Experts of a small language model.
Experts: 8 experts in each of 7 layers, a sigmoid router.
Below are experts of layer 2 (counted from 0) of a mixture-of-experts language model. Rows are named router (the router's row for the expert), up (a neuron's input weights, with its number), down (a neuron's output weights, with its number) and show model dimensions 0-127. Each number is 128 + 24 x the weight over its row's rms, rounded and kept within 0 to 255.
Before each expert's rows: "comes before" lists some tokens at least twice as common just after its tokens as in all text. This comes from a sample of Wikipedia text that the model never trained on. Tokens count by the router's weight.

# expert 4
comes before: " the", " a", " his", " an", " their", " its"
router [ 94  63 162 138 125 151 168  88 191 195 153 116 109 143 112 138 135 141 127  74 163 114 130 157 123 117 125  99 134 154 135 117 105  79 101 108 136 129 174 164 153 134 125  75 106 162 113 119 139 114 107 146  95 171 128 148 115 130 142 125  88 131 141 145 124 151  98 171 126 126 115 122 126 113 157  94 130 127 152 150  95 140 117 132 139  98 137 123 114 114 144 124 111 149 135 147 141 118 108 103  82 132 123 120 115 124  98  98 137 114 119 103 146 133 127 166  96 122 117  97 103 135 169 107  86 124 120 136]
up15 [140 130 111 169 153  85 145 115 125 123 159 137 135 109 100 110 119 125 104  97 160 146 140 154 140 160 125 125  97 131 130 118 128 195 121 158 170 159 130 139 129 170 111 149  88 139  97 127 159 129 107 113 119 109 130 115 105 145 117  89 109 134 141 136 100 121 120 131 137 132 144 101 104 157 155 118 110  96 176 168  92  97 114 142 165 125 123 161 123 126  87 134 134 117 132 138  78 141  86 123 112 124 107  77 148 173 178  88 140 143  95 104  99 117 158 176 121  94 103 128 145 145 133 161 144 110 127 128]
down15 [140  86 137 115  96 167  93 119 130 103 144 111 131 143 157 121 137 152 142 130  82 156 136 159  84 165  95 112 157 157  90 178 116  92 123 150 152 176 134 141 145  85 146 128 155 167 137 134 103 116 145 126 123 115 111 119 159 149 126 153 120 129 107 114  95 159 135 149 128 150 100 135 165 157 117 121 116 141 145 101 138 103 102 111 123 145 138 136 122 123  95 138 107 101 170 151 131 148  99 120 124 122 104 124 153  94 150  72 109 142  95 116  79 142 174 162 134  88 130 115  97 132 134 145  99  85 131 155]
up16 [139 166 134  67 138 110 122  82 160  95 150 118 105 104 124 142 138 122 116 107 163  96 137 133 129  78  76 133 140 169 136 126 106 185 135 140 121 129 117 126 144 138 126 162 146 144 101 154 133 165 100 152 115 107 106 140 118 117 132 146 150 166 157 120 137 113 106 176 145 101  89 143 125 141  86 104 132 101 158 177 121 109 138 113 111 145 115 123 136  92 130 175 120 153 126 139 146 169 156 139 140 133 129 112 164 106 141 148 133 136  96 138 127 139 176  97 154 140 159 104 154 141 129 131 110  93  78 102]
down16 [138 142 139 172 124 120 145 101 114 153 161 127  98 118 104 109 132 140 147 138 180 105 155 167 115 107 143  77  93 130 159 121 152 123 108 191 130 152 114 109 138 114 149 155 152  98 150 106 148 155 118 176 111 118 164 117 119 101 139 138 134 115 130 123 170 118 136 133 126 117 161 115  85 170 121 116 138 185 124 135 116 137 165 107 100 135 127 131 143 146 114  97 160 106 105 138  90 148 127 147 164 106 140 144 161 157 130 142 143  75  95 115 138 114 138  98 131 169 173 120 132 145  68 134 105 112 138 124]
up17 [158 149 115 102 117  92 102 114 155 123 133 165 146 127 161 158 141 127 140 166 140 159 120  88 109 140 159 143 169 160 113 120  88 142 139 111 147  97  96  82 122 151 165 113 140 162 115 138 159 136 102 166 142  99 145 158 127 108 115 138 133 136  96 148  95 134  87 150 151 123 157 103 137 124 162 114  95 124 137  90 161 127 102 145 122 159  89 141 172 137 141  99 197  97 148 130 124 149 121 107 115 133 127 106 123 130 183  95 129 129 108  99 139 147 143 136 102 129 129  80 127 149 151 123 116  82 111 123]
down17 [115 132 165 127 160 115 114 171 135 157 105  95 147 130 184 104 123 149 105 129 150 111 128 144 118 168 152 154 169  81 117 162 144 150 113  87 158 149 167 130 125 164  97 123 143 154  78  85 134 148 121 169 133 104 126 102 134 112  86 116 104 111 108 143 125 122 105 152 113 150 133 123 117 150 121 123 133 102 149 107 109 120 141 152 172 130 129 154 152 153  92  98 136 105 156 164 140 199 101 134 161 139 145 118 121 126 133 122  85  99 127 166 126 138 122 118 172 153 137 148 115 114 111 143 104 143 100 148]
up18 [ 95 104 118 164 103 159 144  84 183 105 123 154 130 124  96  97 107 118  78 111 114  85 145 128  99 112 150 156 181 132 191 125 144 132 119 122 141 144 143 111 173 118 147 110 169 128 137 142 124 130 100 159 120 141 104 164 151 128 148 100 104 112 108 120 116 126 107  96 154 130 115 123 161 171 110  93 136 105 139 127 120 145  92 161 114 106 117 130 136 125 135 193 129 151 104 147 119 139 142 111 147 174 135 126  79 122 124 106 140 100 127 176 140 108 129 139 130  97 121 104 110  97  94 116 114 130 163 130]
down18 [125 162 118 141 135 144 123  96 150 131 122 108 133 142 109 129 131 115 128 121 131 138 136 170 107 111 161 167 153 135 107  96 190  98 131 135 165 136  93 150 142  96 144 106 149 136 121 121  71 158 131 157 141 152 116 165  89 143 133 132 151 156  79 179 135 119 164 157  96 145  94 109 151 135  62 158 111 114 116 144 107 109 115 150 131 131 131 142 119 169 134 128 135 118 115 141 109 127 138 133 138 106 119  93 113 124  80 137  82 101  76 159  78 143 155 140 143 103 136  92 114 126 103 126 121 102 155 148]
up19 [125 119 154 117 172 152 131 125 142  92 148 107 134 138 170 108 135 173 141 168 148 148 110 136  81 135 125  86 124 105 145 105 154  90 137  99 115 122  97 160 158 140 129 165 124 126 138  74 127 132 137  70 113 152 124 152  73 103 110 123  96 141 131 106 117 138  88 126 158 128  87 145 154 133 163 109 105  99 120 117 152 124 128 161 133 128 140 123 117 155 161  91 145 156 121 141 150 135 122 150 112 107 111 102 137 150 127  93 130  78  84 114 135 131 128  96 113 143  93 131 106 192 134 143  98  97 137 148]
down19 [174 150 131 147 125 125 135 114 117 144 111 130 134 144 108 151 126 114 148 119 129 103 142 157 140 136 154 132 125 113 106 169  63 123  75 173 133 125 156 131 137 139 146 134  97 127  84 152 108 116 148 110 109 141 148 160 133  97 111  68 140 167 133 116 128  94 166 126 154 104  98 116 102 165 119 130 123 163  81 100 124 172 117 134 141  86 127 119 138 121  62  83 118 160 121 138 140 106 120 137 128 111 152 134 146  88 148 153 163 140 117  73 131 112 136 154 145 108 149 108 141 114  89 120 130 141 119 173]
up20 [145 127  94 123  91 112 153 111 154 165 134 117 160  95 122 164  99  95  76 144 135 108 139  98 124 115 140 103 132 150  85 155 139  82 148 130 138 113 103 148 156 117 143 138 163 142 142  77 157 116 130 104 119 150 129 120 139  94 149  81  81 128  82 132 152  97 110 141 158 140  94 143 124 165 135 140 118 110 140 128  86 127 172  93 120 107 118 115 151 130 130 154 151  95 100 145 101 127  93 110 132 115 136 159  93 131 124 146 135 110 119 140  91 112 120  91 123 171 134 137 159 165 142 100 172 116 164 139]
down20 [114 165 124 149  96 123 135 137 138 127 132 150  79 145 142 113 128  90 151 119 148 126 209 125 187 123  65 105 106 145 138 112 128 144 101 151 139 131 131 132 105 119 145 115 151 148 143 139 137 156 126  86 115  90 119 109 153 118 136 129 105 120 121 108  99 136 132 117 130 129 125 161 121 127 112  99 135 116 139 102  90 109  91 139 119 133  79 131 142 102 149  85 105 111  95 125 154 115 134  94 123 115 139 125 104  61 118  64 144 137 120 114 130 163 143 122 118 157  96 152 117 152  93 154 139  96 134  73]
up21 [139 125 138 147 131 135 129 109  99 136 111 108 139 121 132 124 166 144 122 162 160 180 106 123 111 153 123 100 160 102 127 138  87 103 161 118 128 101 133 111 102 149 131 151 109 128 129  89 180 164  96 102 130 117 173 120  91 140 168 138 157 119 179 106 161 189  99 149 139 118  77  97 126 140 149 156 123 133 130 142 120 107 116 121  97 108 142 104 131 134 135 100 121  95 122  94 144 129 146 137 122 110  81 157 145 136  91 147 140 135 113 102 133 159 148  58 119 126 131 147 154 157 122 113  95  84 126 152]
down21 [118  98 123 148  95 148 173 112 161 112  89 134 129  87 111 139 102 142 128  94 163 110  81 131 134 125 186 140  84 119 122 123  95 113  56 115 164 138 173 138 112 107  94  97 122 125 140 110  95  99 157 143 129 142 137 128  99 115 130 161 125 153 102 141 133  88 174 130 129 149 139 155 138 158 119 151 122 113 126 145 167 175 104 123 121  91 147 149  94 118 122 157 140 145 131 122 111 124 138 147 124 111 125 154 181 111 127  83 124 122 150 131 121 111 146 151 131 139 131  98 171 102 160  97 135 161 126 144]
up22 [133 138 156 126 162 137 157 101 143 104 152 145 164 123  90 140 123 124  99 118 156 117 130 112 115 111 136 123 143 144 150 133 140 156 121  80 141 164  94 119 109 117 163  98 119 142 112 198  81 179 138 135 152 131 126 163 115 125 130 138 132 134 145 151 153 126 128 174 119 155 133 164 129  97 176 131 141 115  97 100 122 122 130 144 111 152  78 166  98 115 101 164 135 136 123 180 104 112 112  87 116 130 163 105 105 148 105 127 104 135 120 107 137 112 110  98 118 116 135 139 164 176  58 138 135 133  99 129]
down22 [ 99 108 144 127  79 149 128 167 121 136 167 141 137  98 151 130 186 112 119 140 116 107 129 125 102 156 106 141 132 114 112 120 103 117 123 113 100 125 177 156 139 143 115 131 115 136 109 128 107 123 170 136  96 110 137 154 144 112 113 129 129 139 134  89 155  98  99 142 125 146 107 161 154 116 113 139 121 139 157  95 129  99 160 154 166 127 100 135 134 128  86  63 108 168 157  92 141  86 129 122 143 141 152 183 140 127 126  55 115 154 126 143  92 175  96 125 129 140 132 143 112  85  96 157 129 118 126 131]

# expert 1
comes before: " ", "|", "-", "==", ":", "The"
router [ 96  95 133 137  79 108 141 112 183 119 139 137 107 145 141 160 131  84 105  65 143 103  59 132  87 134 119 130 153  94 182 153  95 116  95 114 126 102 144 134 133 155 128  91 133 188 141 142 109 111 124 170  93 118 128 135 132 110 145 141 114 118 139 151 139 132  95 116 117 145 127 105 136 105 145 147 144 128 170 129  74 140 136 135 143 118 138 112 124  98 114 145 118 123 124 118 163 122 132 126 108 115 112 147 136 147  91 137 121 124  80 110 142 174 114 123 116 120 140 125  86  93 175 128 137  88 158 135]
up15 [115  90 105 136 103  93 121  78 122 131 144 113 124 150 139 127 118 124 141 107  95 141 156 115 102 134 125 130  97 134 147 105 107 148 110 127 123 119 125 177 146  98 150 130 120 119 149 127 124  61 140 161 129 100 145 128 117 135  99  80 101 153 130 154 139 136 103 105 158 144 138  97 159 129 136 160  93 121 166 153  82 100  76 141 194 119 137 138 104 103  94 129 129 137 148 155 120 160 128 123 155 147 108  92 155 107 165 146 126 129 103  87 136 159 135 125 140 104 125  96  82 152 115 161 181 135 130 101]
down15 [ 94 128 118 112  89 132 147 131 102 163  98 105 151 162 139 117 127 128 127 144 135 106 123 154 105 154 107 135 156 136 131 150 141 150 112 112 116 123 142 118 196 168  74 100 147 162 131 161 113 107 126 118 148 157 125 150 125 102 185 140 120 166  55 165 116 142  91 150 134 113 142 100 119 173 139 117 113 106 104 108 136 112  87  80 108 141 136 108 148  96 131 145 131 132 161 150 133 146 128 107 151 161 133 161 153  99 136 150  90 108  99 132 130 165 133 121 126  87 112 155 158 154 111 149 115 124 105 125]
up16 [122 116  84  78 134 117 114 118 172 114 126 126 172 114 138 190 135  99 124 128 126 124 146 133 145 115  88 130 136 119 108 137  79 151 148 110 121 133 113 129 104 144 146 136 129  88 130 136 144 159 135 144 133 115 154 121 100 155  97 137 167 107 124 141 140 142 102 142  97 115 142 156 120 142 125  68 103 134 117 169 129  84 141 132 135 132 118 111 163  78 124 116 116 146 137 125 165 103 123 141 112 129 111 109 131 142  92 159 184 141 136 146 104 159 121  82 114 162 145  94 154 187 100 108  74 109 107  98]
down16 [145 158 179 172  97 109 156 100 119 144 130  88  93 127 120 100 133 141 108 128 163  90 100 137 130 123 141  87 131 125 136 127 168 139  91 161 173 153 102 111 107 162 159 168 140 114 133  98 122 157  81 122  98 144 102 129 103 106 159 101 143 152 156 149 141 125 123 130 118 150 134 144 113 168 100 107 124 155 103 141 150 168 120 119 124 156 134 140 123 110 128 116 178 109 117 123 102 139 108 111 117 112 134 136 156 140 138 137 146 143  82 129 105 106  90 103  91 148 152 136 160  99  80 147  81 138 164 102]
up17 [135 144 140 119 133 105 118 147 141 129 121 140 127 139 149 107 157 125 155 135 109 126 154 114 115 159 155 126 156 116 100 109 156 121 135  73 174 147 115 119 134 158  96 110 158 156  93 160 164 140 106 110 123 112  92 145 159 128 160 108 109 117  93 134 137 130  91 134 182  95 151 151  98  86 135 107  82 184 168 103 160 149 119 138 122 150 122  82 120  94 120 112 130 140 125 155  92 134 140 110 126 101 139  97  93 166 152  94 112  92  98 136 131 140 157 124 110 167 131  90 133 148 142 134  92 111  97  97]
down17 [159 146 133 133 170 138 117 155 131 149 135 142 176  73  92 146 107 122 122  93  86 112 166 112 116 134 139  99 139 115  94 122 148 156 159 115 104 124  90 131 125 123  81 155 107 152 148 152 113 162 169 154 118 105 146 146 130 104 114 142 117 137 122 156 115 116 109 148 149 110 124 132 117 101 140 109  94 106 166 175 129 116 158 152 119  90 152 111 137 127 124  93 143 125  97 141  66 158 115 179 127 145 138  92 128  88 104 150 142 110  98 155 146 138 171 124 144 126 103  88 156  99 135 114 119 104  93 117]
up18 [103 149 146 163 155 109 164 131 150 135 109 101 145 131 104 102 149 113 155 107 136 150  90 142 151  97 166 141 152 132 173 160 140 134 115 178 155 132 153 131 104 116 140  98 151 140 135  93 128 109  77 132 118 149  69 124 171 102 159 114 143 140 136 127 125 126 140  81 120 168 133 130 167 109 166  91 101 119 127 126 113 111  72 162 119 122 154 116 162 111 115 129 132 138  89 138 177 132 111 163 167 133 119 152  64 124 125 116 144  98 125 157 135 108 135 163 145 143 117 134 101 127 101 131 109 138 139 139]
down18 [122 108 148 145 127 103 110 177 129  95 134 166  74 105 128 104 138 124 137 144  91  97 129  95 142 119 133 137 131 130  89  70 102 128 136 162 130 150 150 123 125 121 159 132 147 160 132 154 116 176 127 113 145 158 167 163 117 179  91 105 159 144  86 165 149 113 152 110  61 125 134 117  95 148  88 109 142 145 137 165 133 152  92 123 135 113 147 135  83 133 104 156 154 131 136 150 117 125 136 130 150 161  98 139 108 129 125 126 100 125 101 162  94 162 112 108 132 121 111 142 148 105 134 161 132 106 154 108]
up19 [132 122 154 158 101 114 160  99 148  95 183 143 130 130 144 120 128 100 142 114 146 144 136 104  88 129  92 121 117 140 156 130 169 115 122  96 120 120 103 103  73  90 172 148 119 141 125 139 114 127 173 114 122 122 127 120 132  80 102 110 107 107 122  77 132 127 119 142  78 108  96 128 151 148 144 132  72  79 131 175 123 109 144 142 126 143 145 138 144 121  83  97 149 159  85 163 117 140  97 124 104  95 146 139 131 156 124 148 152 112 122 128 110  98 116  96 124 138 155  92 122 181 127  87 133 136 139 130]
down19 [144  99 109 152 162 185 159 129 113 146 113 108  95 108 135 129 145 143 121 144 147  82  99 112 124 117 145 109 101 125 107 165 118 134 134 126 130 161 121 184 119 162 170 125 125 148  91 154 159 141 137 116 106 122 124 178 156 135 151  88 102 113 136 134 156 127 175 147 103 107  99 138 104 117 153 160 133 140 128 115 110 107 115 118 142 113  76 128 104 108  89 110 135 138 137  96 115 107 137  89  99  81 154 145 126 132 155 155 123 156 148 162 149 146 155 138 179 140 158 128 117 144  84 159  91 110 126  98]
up20 [142 166 120 143 146  97 142 166  90 163 186 124 162 113 124 148 153 109 151 146 103 137  86 100 107 145 133 121 113 116 127 123 148 117  99 136 139  89 126 146 115 146 160 115 126 112  84  93 134  76 144  81 125 127 131 143  76 130 122 141 112 129 110 165 113 124 104 129 103 115 128 132 146  85 124 156 116  86 145 129 149  83 114 123 150  88 167 124 110 151 131 125 124 109  84 114 145 162  96 127  93  97  97 167 146 146  65 154 132 126 123 103 154 141 142 146 111 132  92 124 148 114 128 114 139 122 147  82]
down20 [137 128 106 111 110 112 154 134 113 119 155 151 143  84 102  90 129 101 130 101 146 101 173 140 123 141  81 139 136 117 130 102 131 137 123 158 110 110 111 151 157  78 149 113 133 135 120  95 121 156 134  57  93 110 119 137 129 141  99 113 117 175 120 119 110 156 126 137 149 158 143  98 108 132 164 172 137 155 139 143 155 107 131  93 151 126 100 136 121 148 137 119 148 107 147 128 100 132 102 115 150 160 159 128 175 137 150 104 133 135 165 134 121 126 175 134 106 125 144 183 115 120  59 183 159 128 135 107]
up21 [146 101 111 149  91 116 137 139 120 129 123 166  92 130 143 143 138  76  92 102 130 129  96 137 122 139 163 137 176 133  92 153 135 129 156 113 130 116 172 111 132 111 138 153 105 151 139 136 112 131 152 140 109 113 146 142 120 151 156 127 192 126 123  87 146 127  81 119 156 118  97 138 109  92 139 133 120 106 116 147 139 154 141 165 111  96 172 116 164 168 101 156 164 100  70  93 122 118 127 117 124 113 105 123 120  99 144 157 138 131 123 160 165 161 165 102 117 154 123 111 138 154 163 135 172 152 142 166]
down21 [144 141 128 106 149 135 113 110 144  85 115 149  93 104 121 127  91 130 134 132 108 148 142 118 131  98 110 141 162 140 151 124 156 107 124 137 130 216 151 154 114  81 170 134 159 136 151 114  90 136  93 124 110 160 165 148 112 152 110 126 127 114 143  93 120 101 131 102 150 129 159 134 121 163 163 104 127 135 138 125 154 133 123  71 173 134 130 139 128  99 124 150 134 130 141  97 132 103 118 154 125 132 189 142 122  95 156 151 133 124  97 154 150 118 137 131  85 146 142 143 182 154 108 136 133 112 194 141]
up22 [105 145 134 140 137 146 144 119 140 143 126 112 172 123 109 187 129  71 143 131 157 128 114 109 156 153 202 110 144 159 171 147 157 145 129 112 147 117 118 111  96 150 152 145 120 167 129 122 130 136 170 127 141 123 119 164 137 132 128 158 122 110 188 163 100 107  85 130 146 153 107 150 116  90 165 110 159  96 129 141 147 130  94 122 148 161 142 141 114 121 113 124 123 118  93 121 107 107  95 100 151 126 117 111 110 138 110  76 143 122 138 117 153 104  85 117  98 100 157 157 114 168  85 135 151 125 118 123]
down22 [114 107 108  52 135 107 127 152 136 128 162 141  91 142 153 116 149 152 140 158 142 132 147  78 115 146 130 129 151 167 127 140 108 117 139  90  89 159 140 191 135 135 126 122 137 154 104 187 109 141 133 137 152 135 108 140  77 109 111 147 109 111 153 110 148 108 105 129 151 154 142  59 114 144 128 111 110 133 105 113 138 117 146 121 120 110 106 154  97 114 112 114 119  96 152 106 164 122 150 144 179 155 133 159  74  94 149 104 123 130 133 142 124  97 135  87 131 111 150 136 154 118  97 123 140  93 140 120]

# expert 0
comes before: " |", ".", "–", ",", "%", "0"
router [155 110 134  93 117 129 145  91 158 119 126 143 101 159 114 170 108 152  96  78 155  98  70 152  97 126 115 101 130 141 164 142 128 106 108 113 169 133 149 169 140 131 110  85 129 154 133 145 121 140 111 185 113 120 102 119 109 108 130 137 111 184 127 169 130 164 110 169 131 119  93 105 135 128 152 126 127  92 146 142  68 122 131 152 112  97  97 124  84 108 128 129 137 147 103 112 128 155 126  79 117 130 134 128 148 125 115 135 152 131  74 100 135 119 111 155 142  95 111 111 119 106 163 141 122 104 115 153]
up78 [119 108 133 128  91 105  85  75 150 100 137 137 102 147 133 119 157  94 111 137 120  98  89 137  69 138 116  98 133 113  99  95 159 103 104 114 148 167  97 116 124 173 155 130 161 165 109 104 118 115  90 110 148  80 133 156 146  98 110 119 112 128 137 169 143 113 129 162 126 140 149 115 135 145 132  89 132 140 125  77 125 115 146  89 120  91  87 118 131 156 106 136 111 134 143 108 129 136 115 132 149 157 136 170  91 187 134 119  93 187 121 117 114 114 128 102 113 134 165 137 144 123 123 147 137 113 124 140]
down78 [132 108  74  72 134 144 132 152 115  84 127  69 136 108  87 160 130 123 104 129  85 164 145 133 134 127 106 156 173 131 136 124 123 121 145 151 115 143 116 117  94 118  61 117 132 133 135 110 109 113 110 134  92 109 128 112 140 138 121 101 152 135  97 148 166 113 123 160 119 130 168 123 118 108 160 147 175 135 113  93 166 116 129 113 100 106 139  94 106  88 138 125 126 123 114 152 103 114 163 112 122 123 141  65 138 131 186 126 153 110 135 105 102 159 116 146  94 116 126 121 134 137 128  91 125 119 101 167]
up79 [142 144  53 124  98 122 119 113 169 139  79 103 137 121 139  82 114 123 156  93 167 114 113 129 132  91 135 145 109 158 120 127  89 126 163 140 156  75 119 109 177 150 158 110  99 122 136 157 137 126 195 148 122 128 100  90 119 127 125 121 112 168 122 153 114 102 114 105 119  80 122 155 108 158 122 146 141 177 157 131 148 136 132 149 146 160 142 127 149 111 107 108 149 144 132 107 130 142 132 123 146 100 123  90 150 117 123 120 131 136 153 150 136 124 110 156 123 143  91 193 142 111 129 139 137 162 148 115]
down79 [115 112 134 131 122 126 142 167 164 123 101 180  94 135 112 105 132 118 116 116 107 153  94 122 159 124 149 144 145 108 126  86 148 159 146 121 145 128 154 149 139 162 141 123 166 104 108 133  81 133 100 153 105 134  67 152 125 118 141 154  83  54 141  68 118 106  90 144 138 140 115 130 129 124 141 124  75 130  96 117 139 103 149 160 173 157 108 103 125 161 129 159  92 109 117 155 130 117 130 140 115 123 129 137 121 153 137 157 102 112  92 172 149 124 153 165 137 126 148 101 112 123 146 103 165 129 114 112]
up80 [128 101 145 110 128 135  92 107 140  86 162 142 152 140 105 116 143 147 132  73 124  89 108  86  88 124  89 132 148 113 143  83 108  95 121 109 163 144 125 113 126 108 125 154 132 169 126 137 126 150 109 128 121 109 149  87 100 120  99  81  98 109 127 172 135 140 153 122  84 153  99  85 128 101 134 139 115 149 110 147 122 105 135 137 153 121 102 108 159 142  68 132 116 120 129 138 149 106 106  74  87 116 138  98 159 128 122 119 180 143 134 105 121 126  99  91 174 148 168 130 141 116 108 114 136 132 127 150]
down80 [112 114 135 122 114 126  75 123 148 113 100 120  81 145 126 131 127  57 116 123  73 156 118 120 146 112 147  92 166 138 176 116 128 181 128 153 169 122  51 122 150 137 106 131 127 115 155 137 144 119 112 128 130  93 107 124 110 140 123 133 121 127 155 103  91 152  93 147 136 157 141 111 110 158 125  57 143 104 136 139 150 157 131 131 139 144 133 168 137 142 135 148 130 144 147  75 120 139 103 130 126  96 143 113 145 131 162 108 110 108 123 116  98 170 107 114 122 117 104 126  96 139 140 109 106  86 140 148]
up81 [163 162 135 162 108  89 136 129 140 128 102 132 156 113 142 153 157 115 134 115 134 124 123 133 142 144 140 121  67  86 133 125 141 103  99 153 133 154 127  77 151 161 137 126 127 123 126 146 138 137 134 156 118 115  90 140 157 158 128  97 131 125  94  97 153 127 172 141 121 114 117 132 166 114 132 124 126 145 119 140 149 112 176 145 127 154 160 130 103 101 101 144 149 135  87  79  72 148 142 117 156 134 140  90 139 106 125 150 158 102 101 108 103 117 109 140 169 119  98 169 111 161 148 105  71 114 191 137]
down81 [142 140 114 102 106 138 147  91 127 153 110 108  92 150 123 114 160 120 112 127 135 129 139  81 134  91 142 118 125 186 107 127 121 116 144  99 110 103 131  94 115 152  99  74 130  93  96 131 127 135 143 130 106 150 149 124 138 136 151 106 141 120  92 105 174 106 121 101 144 139 115 121 149  77 121 141 154 134 137  99 116 140 180  72 119 166 113 173 137 101 113 120 150 101  97  72 115 167  84 122 127 103 168  87 145 104 124 116 140 153 130 113 108 166 130 123 173 105 161 138 117 162 121 123 120 113 138 152]
up82 [186 114 132  94 150 116 130 139 171  94 129 134 116 137 135 141 155 161 150 150 123 155 139 133  78 108 123 152 196 136 132 131 121 156 148 146 111 158 128 117 189 127 118 124 151 155 102 155 176 107  99 104 130 133 114 118 134 122 100 156  96 131 115 166 147 138  93 140 152 150 125 144 111 126  95 146 124 130 114 114 135  91 153 115  91  92 138 133 147 138 167 112 119 153 144 106 138 102 142 112 101 103  79 117 126 144 128 146  96  96  95 136 111 158 111 122 116 101  99  92 140 138  97 103  84  75 131 101]
down82 [158 162 152 139 140 116 116 114 131 188 163 106 151 143 129 123 120 145 120 154 152 123  70 147 178 121 109 146 141 122 128 136 126 113 152 111 119 140 140 121  99 129 137 129 103 121 122  95 138 100 152 160 150 126 119 131 108 122 138  57  73 113 110 123 115 119 145 138 114 104 135 136  99 102 152 140 149 115 146 129 107 152  95 132  92 134 154 109  98 154 125 124 151  94 121 128 150 153 119 144 165 131 160 112 108  92 184 103 127 153 149 112 192 109  92  97 128 160 106  85 164 126  99 104 134 139 119  80]
up83 [ 97 146 143 123 138 150 129 123 148 140 132 113 136 126 159 120  97  98 159 105 135 118 138 121 142 107 133 112 168 115 161 121 120 142 151 154  81 161 106 166 183 140 133 133 102  74 144 137 128 124 123 151 126 122 105 121  98 177 127 147 110 117 148  93 157 120 143 121 162 101 158 108 159  74  91 170 141 140  87 102 127 121 153 133 143 184  98 145  96 137 108 143 131 124 100 110 146 135 106 115  85  99 139 118 113 124 112 148 149 148 182 182 173 112 135 122 156 140 121 109 112 134 112  88 152 104 104 111]
down83 [ 92 144 128 125 125 133 124 123 163 125  93 137 139 121  80  90  96 126 131 127 155 129 154  97 146 109 128 146 117 166 100 132 153 159  86 131 116  84 139 133 132 115 122 140 123 143 103  85 148 152 150  89  93  98 148 103 131 126 102 177 162 114 163 105 182 141 118 104 128 119 123 143 143 129 124 128 139 115 110  87  95 138  99 160 130 114 117 132 160 118 138 167 148 181 160 138  92 169 117 138 114  92 116 121 101 100 168 103  91 167  95 124 133 144  83 109 128 132 135 106 114 131 160 168 164  98 119 121]
up84 [142 113 132 133 124 101 112 129  99 136 118 123 144 126 154 129 141 124 109 135  83 160 148  96 126 125 161 141 161  93 129 127 151 145 109  63 145 179 107 134 183 104 134 180 153 132  78  94 141 140 154 106 184 164 110 151 114 117 156 107 121 139 121 158 108  76 112  99 107 118  98 137 114 108 112 116 103 132 122 138 108 166 118 176  84 133  96 110 126 137  94 124 151 104 141 146 136 114 111 119 144 150 133 153 123 142 113 128 142 110 129 156 156 149  82 107 125 115 172 156 123 126 155 171 152 161 139 125]
down84 [112 163  90 143 107 112 151 110 110 146 116 128 140 131 136 119 151 124 167 145 143  84 106 127 145 121 120 110  98 147 127 140 126 175 137 100  77  98 100 112  80 104 100  63 106 114 124 120 166 133 156 121 127  95 121 142 116 145 175 106 110  74 115 111 143 115 113 151 147 131 152 129 141 135 153 117  64 124  97  99 123 121 135  72 154 134  68 134 129 158 165 128  97 145 156 108 135 104 134 123  89 144 136 150 158 103 114 127 144 132 110 126 118 145 106 128 111 115 124  67 128 114  98 132  96 128 121 112]
up85 [136 126 109 157 148  87 131 126 117 144  80 104  86 132 134  81 134  88 153  89 141 177  64 112 133 122 136 123 168 140 133 166 104 132 119  85 147 115 116 149 164 174 132 106 145 176 126 118 127  85 151 131 156 119 128 170 165 128 106 148 152  94 134 118 108 155  83 108 122 164 113 124 156 144 130 120 125 101 114 142 144 103 142  79 125 111 106 178 140 108 126 115 147 127 109 142 120 115 138 146 124  98 132 109 171 174 142 122 130 138 107  96 126  75 128 144 108 162 137 132 125 124 152 110 149 126 144 121]
down85 [ 75 116 115 108 135 112 131 116 123 112 144 137 102 136 101 128 100 133 130 158 136 115 133 124 121 145 155 147 143 114 141 120 173 103 111 170 113  98  98 148 122  90 170 132 112 158  86 144 116 106 109 146 168 181 105 167 142 126 113 126 113 109  91 115 105 125 144  93 151  75 142 132 142  94 134 113 131 156 118 121 161 117 123 134 152 131 105 130 126 116 217 109 129 130 124 152 123 143  98 157 191 130 166 141 107 125 140 130 123  94 133 112 104 128 124 145 151 134 141 114 106 126  62 152  89 166 119 121]